Below are experts of layer 3 (counted from 0) of a mixture-of-experts language model. Rows are named router (the router's row for the expert), up (a neuron's input weights, with its number) and show model dimensions 384-511. Each number is 200 + 30 x the weight over its row's rms, rounded and kept within 0 to 999.
Before each expert's rows: "mostly gets" lists some tokens that are sent to it at least half of the time; "gets" lists some tokens that make up at least twice as much of what it gets as of all text. This comes from a sample of Wikipedia text that the model never trained on. Tokens count by the router's weight.

# expert 59
mostly gets: " $", " / (", "- List of", "} (", " | $", "} | "
gets: " | ", "\n\n", " |  | ", ": ", " |  |  | ", ") | "
router,214,180,201,205,165,182,190,165,268,235,223,242,172,184,158,165,152,212,213,223,159,195,206,182,147,210,223,257,184,220,218,206,182,219,207,236,182,180,182,193,180,264,223,237,145,256,247,195,175,171,214,202,189,226,194,168,193,245,186,190,226,170,193,168,190,182,170,218,199,196,131,213,170,245,200,203,213,187,222,228,179,218,224,149,189,186,193,262,257,176,146,193,207,217,189,222,199,142,183,239,172,154,203,190,211,235,220,184,177,164,227,252,183,196,198,183,228,246,199,193,144,172,160,206,239,223,163,184
up0,195,242,227,238,210,230,177,228,237,209,206,186,178,265,219,220,205,221,173,219,197,169,232,218,228,196,185,196,222,211,167,188,221,184,197,221,167,210,187,253,262,266,187,207,258,209,184,183,195,208,212,218,176,174,151,225,233,202,250,161,205,175,229,218,265,244,160,223,253,268,213,139,203,186,133,219,204,197,209,240,178,113,214,208,221,240,199,177,236,187,170,238,207,149,172,189,273,193,186,184,171,206,186,222,155,212,196,197,191,232,216,189,152,194,181,209,193,197,204,233,168,191,217,182,232,229,144,214
up1,206,211,184,201,201,273,205,213,190,252,170,246,237,211,224,152,165,188,193,209,204,195,161,166,189,224,168,246,215,216,163,237,209,201,171,188,176,230,158,209,160,162,202,196,184,162,202,198,190,149,223,190,137,184,172,146,252,145,225,224,165,200,197,176,165,179,227,227,196,191,181,168,182,170,212,118,251,187,180,226,206,218,173,197,236,229,216,236,243,232,211,217,176,237,235,233,199,237,204,168,153,181,186,179,216,203,228,194,212,101,270,228,139,180,228,173,175,241,248,205,171,183,204,197,182,159,190,227
up2,245,234,194,193,200,201,199,165,160,219,193,233,203,208,193,217,201,118,212,211,211,206,194,203,145,198,249,214,168,251,208,188,177,200,198,242,197,211,273,177,183,226,222,218,183,212,213,212,214,218,213,208,211,176,233,140,212,209,161,228,196,224,182,191,222,208,168,188,225,180,256,208,229,208,197,202,150,174,194,248,204,169,206,196,182,267,182,172,225,203,197,238,258,219,158,212,215,190,221,188,249,113,187,156,178,221,204,137,261,150,184,223,174,183,175,198,212,208,162,244,237,139,195,189,242,205,116,219
up3,223,224,202,170,187,186,198,178,215,222,227,216,159,200,161,233,222,216,205,167,193,174,227,157,213,211,161,142,187,177,200,196,163,215,211,173,226,205,182,214,161,205,203,198,241,168,130,204,137,230,267,220,244,255,186,167,218,127,246,270,161,212,139,169,235,157,204,206,176,177,307,257,186,236,190,167,263,204,199,165,200,199,169,234,175,259,190,161,145,192,186,193,162,180,193,218,236,225,152,206,213,245,203,187,184,246,236,230,223,175,183,196,246,166,214,231,169,170,171,247,210,183,188,166,218,157,172,268
up4,231,199,177,142,161,166,217,229,191,245,225,250,156,172,193,238,221,169,275,184,206,168,222,225,179,219,160,236,163,163,240,196,235,192,174,180,196,225,157,224,188,261,217,215,169,206,255,202,174,189,196,199,206,205,186,139,174,212,176,234,192,152,185,171,187,180,122,235,156,180,175,203,228,229,204,235,185,195,159,240,188,214,208,171,142,193,195,224,234,189,174,263,190,216,200,233,184,171,197,138,208,255,176,198,152,246,206,213,204,204,156,209,195,179,159,174,274,138,235,197,150,191,229,196,178,173,198,173
up5,230,189,219,175,198,198,175,183,172,233,193,255,192,194,181,200,180,212,214,211,245,190,231,178,154,210,260,234,243,224,240,173,227,199,190,190,170,200,216,206,200,252,170,223,247,223,171,189,206,224,176,156,232,145,232,186,199,230,223,208,205,176,185,196,210,249,177,206,216,184,180,213,192,221,199,181,182,169,199,229,181,157,172,178,173,174,213,173,175,202,211,174,186,242,202,211,191,206,218,249,130,147,193,160,201,188,190,207,200,237,142,198,167,190,133,151,212,173,167,142,186,238,210,273,221,249,250,195
up6,240,194,206,157,149,212,240,163,202,194,150,169,217,194,222,214,152,206,274,202,165,200,162,178,214,210,160,239,214,157,169,219,164,222,162,199,186,240,201,215,208,294,217,188,206,258,217,231,134,186,216,201,164,186,209,202,164,193,154,192,224,230,214,234,153,228,192,215,203,186,166,235,156,174,182,223,203,219,200,185,208,267,173,185,183,200,217,222,246,221,201,202,222,220,191,166,253,150,159,239,188,206,206,209,191,174,158,191,200,254,202,233,208,142,191,145,181,212,211,180,193,229,180,236,206,231,204,224
up7,230,183,228,188,211,180,150,187,136,193,221,209,177,192,196,269,193,167,193,213,243,263,180,190,227,218,221,213,177,202,148,181,195,177,185,269,230,217,233,190,184,218,242,188,205,177,186,148,216,206,230,199,152,203,186,215,216,191,175,199,209,223,133,201,211,212,169,214,190,209,161,231,178,203,235,206,215,206,178,171,218,171,185,208,235,189,220,279,201,235,166,225,180,162,229,251,209,188,195,229,231,195,187,169,271,262,200,153,228,148,195,155,154,203,205,205,231,154,236,182,194,187,232,185,197,238,163,220
up8,198,201,232,240,210,188,226,232,226,207,177,173,175,119,201,229,200,144,213,238,185,211,175,244,163,266,205,231,220,184,195,243,226,180,121,206,168,178,178,237,177,178,213,218,225,208,232,205,206,228,246,211,231,227,160,224,187,224,150,196,216,228,216,203,196,220,221,191,194,221,223,173,175,249,218,205,230,192,210,255,212,180,224,155,130,200,224,211,194,182,212,166,147,206,252,238,275,175,241,160,223,201,205,204,256,219,209,145,241,172,192,185,202,174,163,216,179,223,244,167,166,198,175,192,222,191,252,149
up9,215,183,219,219,205,180,196,186,206,216,216,185,204,203,176,218,203,220,243,221,185,186,254,209,241,191,235,260,193,228,188,178,200,177,211,251,141,227,229,212,214,189,162,264,181,255,213,118,236,202,225,154,169,202,185,150,188,229,196,219,184,239,165,190,239,208,150,208,197,207,183,216,152,253,223,208,219,184,225,188,215,214,211,211,224,188,186,169,220,208,203,235,192,211,205,210,224,195,152,235,233,201,187,231,197,191,214,151,192,158,244,187,240,156,172,154,205,212,241,200,222,221,228,209,189,201,190,224
up10,184,199,171,181,201,197,224,193,249,258,205,265,160,202,186,199,174,178,210,212,155,141,186,250,171,181,207,193,196,189,214,230,198,182,186,239,214,152,206,254,301,222,259,175,165,217,183,205,188,192,214,189,211,209,200,170,146,203,171,251,168,187,193,171,266,179,177,163,202,182,207,222,198,197,213,247,267,219,238,147,153,170,152,161,237,178,189,201,222,223,135,177,202,193,202,193,224,213,154,190,192,165,216,163,168,217,200,215,233,174,230,158,235,194,190,197,219,199,170,194,184,191,176,151,205,201,158,192
up11,241,183,247,167,164,166,209,204,190,240,211,217,256,172,221,200,187,208,210,174,220,222,180,200,244,263,205,200,223,187,235,257,192,199,231,221,225,205,189,209,220,189,171,208,226,221,222,178,213,148,168,233,200,186,213,257,174,176,119,201,168,166,179,216,207,247,199,200,216,220,162,234,201,189,231,198,230,254,207,217,179,191,184,120,198,167,224,176,154,206,222,218,175,212,228,215,241,179,192,189,180,121,161,173,200,176,173,177,172,223,252,149,230,178,189,119,222,175,202,146,191,203,270,194,235,182,211,208
up12,171,201,171,205,202,185,253,173,190,187,210,238,226,203,242,206,191,190,192,174,179,242,138,182,190,201,193,161,217,246,193,153,261,176,186,134,141,173,207,265,207,245,204,244,227,245,227,224,158,216,223,127,234,236,229,221,186,191,199,180,214,232,180,207,167,195,197,200,200,167,186,141,212,236,201,181,223,229,223,207,219,213,172,178,201,212,208,182,196,190,189,193,193,171,204,213,221,175,169,228,175,163,199,155,190,208,144,187,175,191,256,139,188,184,192,143,176,186,194,171,144,157,203,193,266,189,194,228
up13,175,226,175,184,135,195,230,197,193,250,185,225,168,173,191,189,142,190,233,170,174,204,193,258,210,202,217,218,194,189,175,262,182,225,171,163,180,198,184,200,204,165,221,203,183,208,178,188,240,144,225,189,189,154,203,164,239,215,178,220,206,164,244,231,158,233,239,195,235,233,201,181,234,196,207,144,268,172,251,220,214,250,174,211,175,163,201,219,195,190,174,198,186,214,232,203,203,187,193,203,196,185,219,189,235,194,290,197,190,207,233,217,163,190,206,183,162,172,210,165,189,179,159,231,171,237,189,172
up14,223,213,239,186,180,220,218,152,178,211,166,207,227,200,196,176,107,193,190,227,194,229,204,162,226,199,190,214,210,210,225,207,215,213,195,215,144,194,189,204,184,189,209,221,212,159,150,174,196,229,181,241,166,197,223,232,154,207,104,191,200,145,159,173,211,161,189,193,196,197,190,171,202,235,202,145,187,253,166,219,190,208,229,139,200,154,191,194,187,190,260,228,195,157,217,216,179,192,209,204,182,213,177,235,171,161,202,239,244,226,203,210,193,160,170,185,202,169,198,171,171,209,229,216,211,256,214,217
up15,204,158,186,207,206,217,229,219,191,251,221,188,186,188,191,210,211,191,279,139,143,156,225,211,249,176,169,250,186,214,147,220,232,162,220,245,170,161,178,166,188,236,196,190,236,244,214,175,224,248,161,226,149,241,228,206,201,209,144,184,194,205,206,199,161,175,186,172,219,211,158,187,200,224,247,222,199,215,179,215,174,195,182,186,266,158,207,217,175,233,215,179,243,155,234,200,166,144,178,220,228,187,211,156,177,201,184,232,177,182,213,227,214,173,159,173,215,205,204,236,101,209,219,232,189,220,182,157
up16,200,203,217,203,138,198,148,191,198,258,227,192,196,187,229,219,188,151,213,239,222,199,184,228,165,160,199,216,201,179,224,208,197,213,165,168,198,226,155,218,173,221,216,194,209,230,228,210,183,244,186,210,189,230,157,217,188,207,220,235,180,183,164,159,212,156,223,252,207,200,253,213,198,187,205,176,251,236,206,170,158,194,216,202,229,188,201,275,229,149,251,236,204,269,214,204,227,162,173,165,171,147,237,194,187,243,208,215,229,162,175,202,174,199,139,135,237,214,172,198,184,203,161,128,195,194,200,195
up17,200,216,189,199,163,182,182,191,176,213,200,230,207,235,165,171,193,206,295,158,220,176,139,220,148,203,194,161,229,195,163,221,172,178,148,135,172,213,200,233,193,160,199,189,223,232,221,145,191,190,202,209,206,239,135,171,246,231,198,193,193,191,190,218,236,196,165,217,220,235,229,225,226,171,176,191,258,169,181,183,192,219,249,219,182,114,213,212,203,199,205,263,272,211,151,186,155,197,246,158,240,202,215,210,237,249,177,204,212,203,185,131,176,196,188,189,154,208,166,192,187,221,172,242,165,191,199,219
up18,161,182,236,200,216,163,237,219,185,196,192,235,172,166,189,192,217,150,220,246,192,263,182,154,194,197,209,238,158,218,191,158,192,211,212,222,197,204,195,271,191,259,237,159,228,208,192,255,171,219,223,204,223,182,241,220,171,218,214,176,175,159,248,192,153,179,225,230,196,158,181,211,205,158,246,226,191,189,210,198,161,255,210,208,225,202,241,241,228,220,205,213,273,184,207,207,199,207,165,177,221,148,138,127,229,192,252,198,217,143,203,185,218,185,182,187,201,200,199,220,182,226,226,237,160,175,189,175
up19,281,202,212,174,169,242,221,242,168,207,243,244,191,195,206,202,253,197,218,198,173,204,187,166,215,175,211,238,203,211,215,166,152,176,173,139,200,217,189,208,175,166,212,190,158,226,224,207,236,203,165,201,164,202,187,218,214,240,190,176,203,190,268,183,177,225,210,208,166,191,206,238,249,242,189,219,232,219,216,180,231,245,201,186,166,178,210,205,169,170,223,227,235,284,175,178,253,192,189,183,236,199,173,195,192,232,218,175,240,141,272,232,200,200,213,129,201,244,224,174,184,201,200,203,198,197,188,222
up20,260,175,281,162,196,175,193,198,203,208,197,202,235,192,221,180,172,213,234,174,220,202,222,204,208,226,170,205,239,189,171,224,198,216,167,237,239,219,221,228,204,270,217,203,204,242,190,221,146,235,202,170,167,237,164,173,181,195,175,235,199,198,177,218,176,177,233,178,192,179,207,273,188,267,186,155,282,214,198,269,164,231,229,183,195,193,153,228,210,208,190,249,154,233,213,193,259,193,148,225,211,211,223,223,186,201,179,237,240,209,174,204,215,186,188,195,160,198,169,181,177,222,231,214,236,181,193,182
up21,177,133,209,174,158,177,224,208,262,239,232,230,213,218,200,190,160,194,228,234,195,201,194,163,177,209,184,197,209,201,203,217,238,212,181,214,205,171,240,226,207,229,222,172,184,206,230,223,212,215,188,227,202,193,232,204,218,194,175,181,214,176,224,159,219,205,216,177,209,211,164,222,266,173,159,186,256,181,187,212,208,166,199,166,203,203,150,205,209,189,167,153,249,282,257,181,227,197,177,195,192,143,185,199,242,151,211,219,250,149,205,188,182,192,179,167,184,185,147,153,190,136,170,228,226,225,206,158
up22,220,214,228,175,208,176,145,191,204,190,192,229,215,232,213,208,240,259,182,216,173,163,170,182,144,230,163,180,210,220,237,210,269,150,148,201,160,256,225,208,172,203,201,172,224,199,183,211,227,184,180,230,171,195,175,181,222,202,171,193,201,219,231,202,151,225,154,130,210,197,224,263,191,159,177,187,268,195,168,259,179,218,213,203,163,227,236,201,200,158,225,195,220,204,174,213,248,146,165,170,173,180,144,167,162,184,216,146,225,134,205,167,199,209,216,208,184,210,226,206,196,207,146,188,246,206,179,223
up23,263,133,223,210,197,151,177,141,190,210,218,214,244,276,211,227,178,157,178,180,171,180,197,196,174,182,225,228,180,220,233,197,199,206,222,245,170,222,157,211,254,241,217,240,167,233,205,225,209,176,218,172,150,208,205,208,136,172,208,171,173,229,175,260,189,227,194,221,192,193,186,178,236,215,177,228,192,166,184,140,145,202,206,203,236,180,182,210,172,196,156,203,205,262,204,220,234,199,163,243,195,182,168,214,182,121,175,197,200,189,175,224,248,142,177,153,214,215,209,206,256,186,272,212,257,285,206,238
up24,240,206,201,192,244,231,258,187,175,216,231,218,188,237,202,277,190,166,191,198,200,150,188,200,204,198,237,245,242,238,196,176,147,191,126,186,218,222,166,215,219,176,192,219,227,187,178,171,186,213,197,210,171,221,241,216,157,206,244,209,173,270,177,181,212,245,202,203,237,197,200,207,252,150,236,199,224,224,189,239,218,168,207,177,167,181,205,188,131,225,230,239,182,226,185,260,177,179,184,147,230,206,200,196,246,180,220,179,215,230,189,234,277,183,202,189,198,270,201,237,186,167,216,227,163,201,208,137
up25,271,183,246,230,252,154,200,201,138,238,235,163,239,175,252,199,197,196,193,183,159,192,152,218,247,220,162,213,227,166,166,148,194,187,245,202,243,231,214,161,178,238,210,202,161,231,135,251,200,170,264,166,167,220,137,137,205,209,156,238,201,238,153,213,202,192,189,236,221,227,225,214,198,190,228,197,242,191,261,235,140,243,256,170,181,174,230,219,118,221,159,256,189,181,183,200,203,203,169,196,137,231,193,129,218,187,213,216,221,202,208,172,268,165,190,174,156,150,268,214,183,217,220,216,234,193,233,218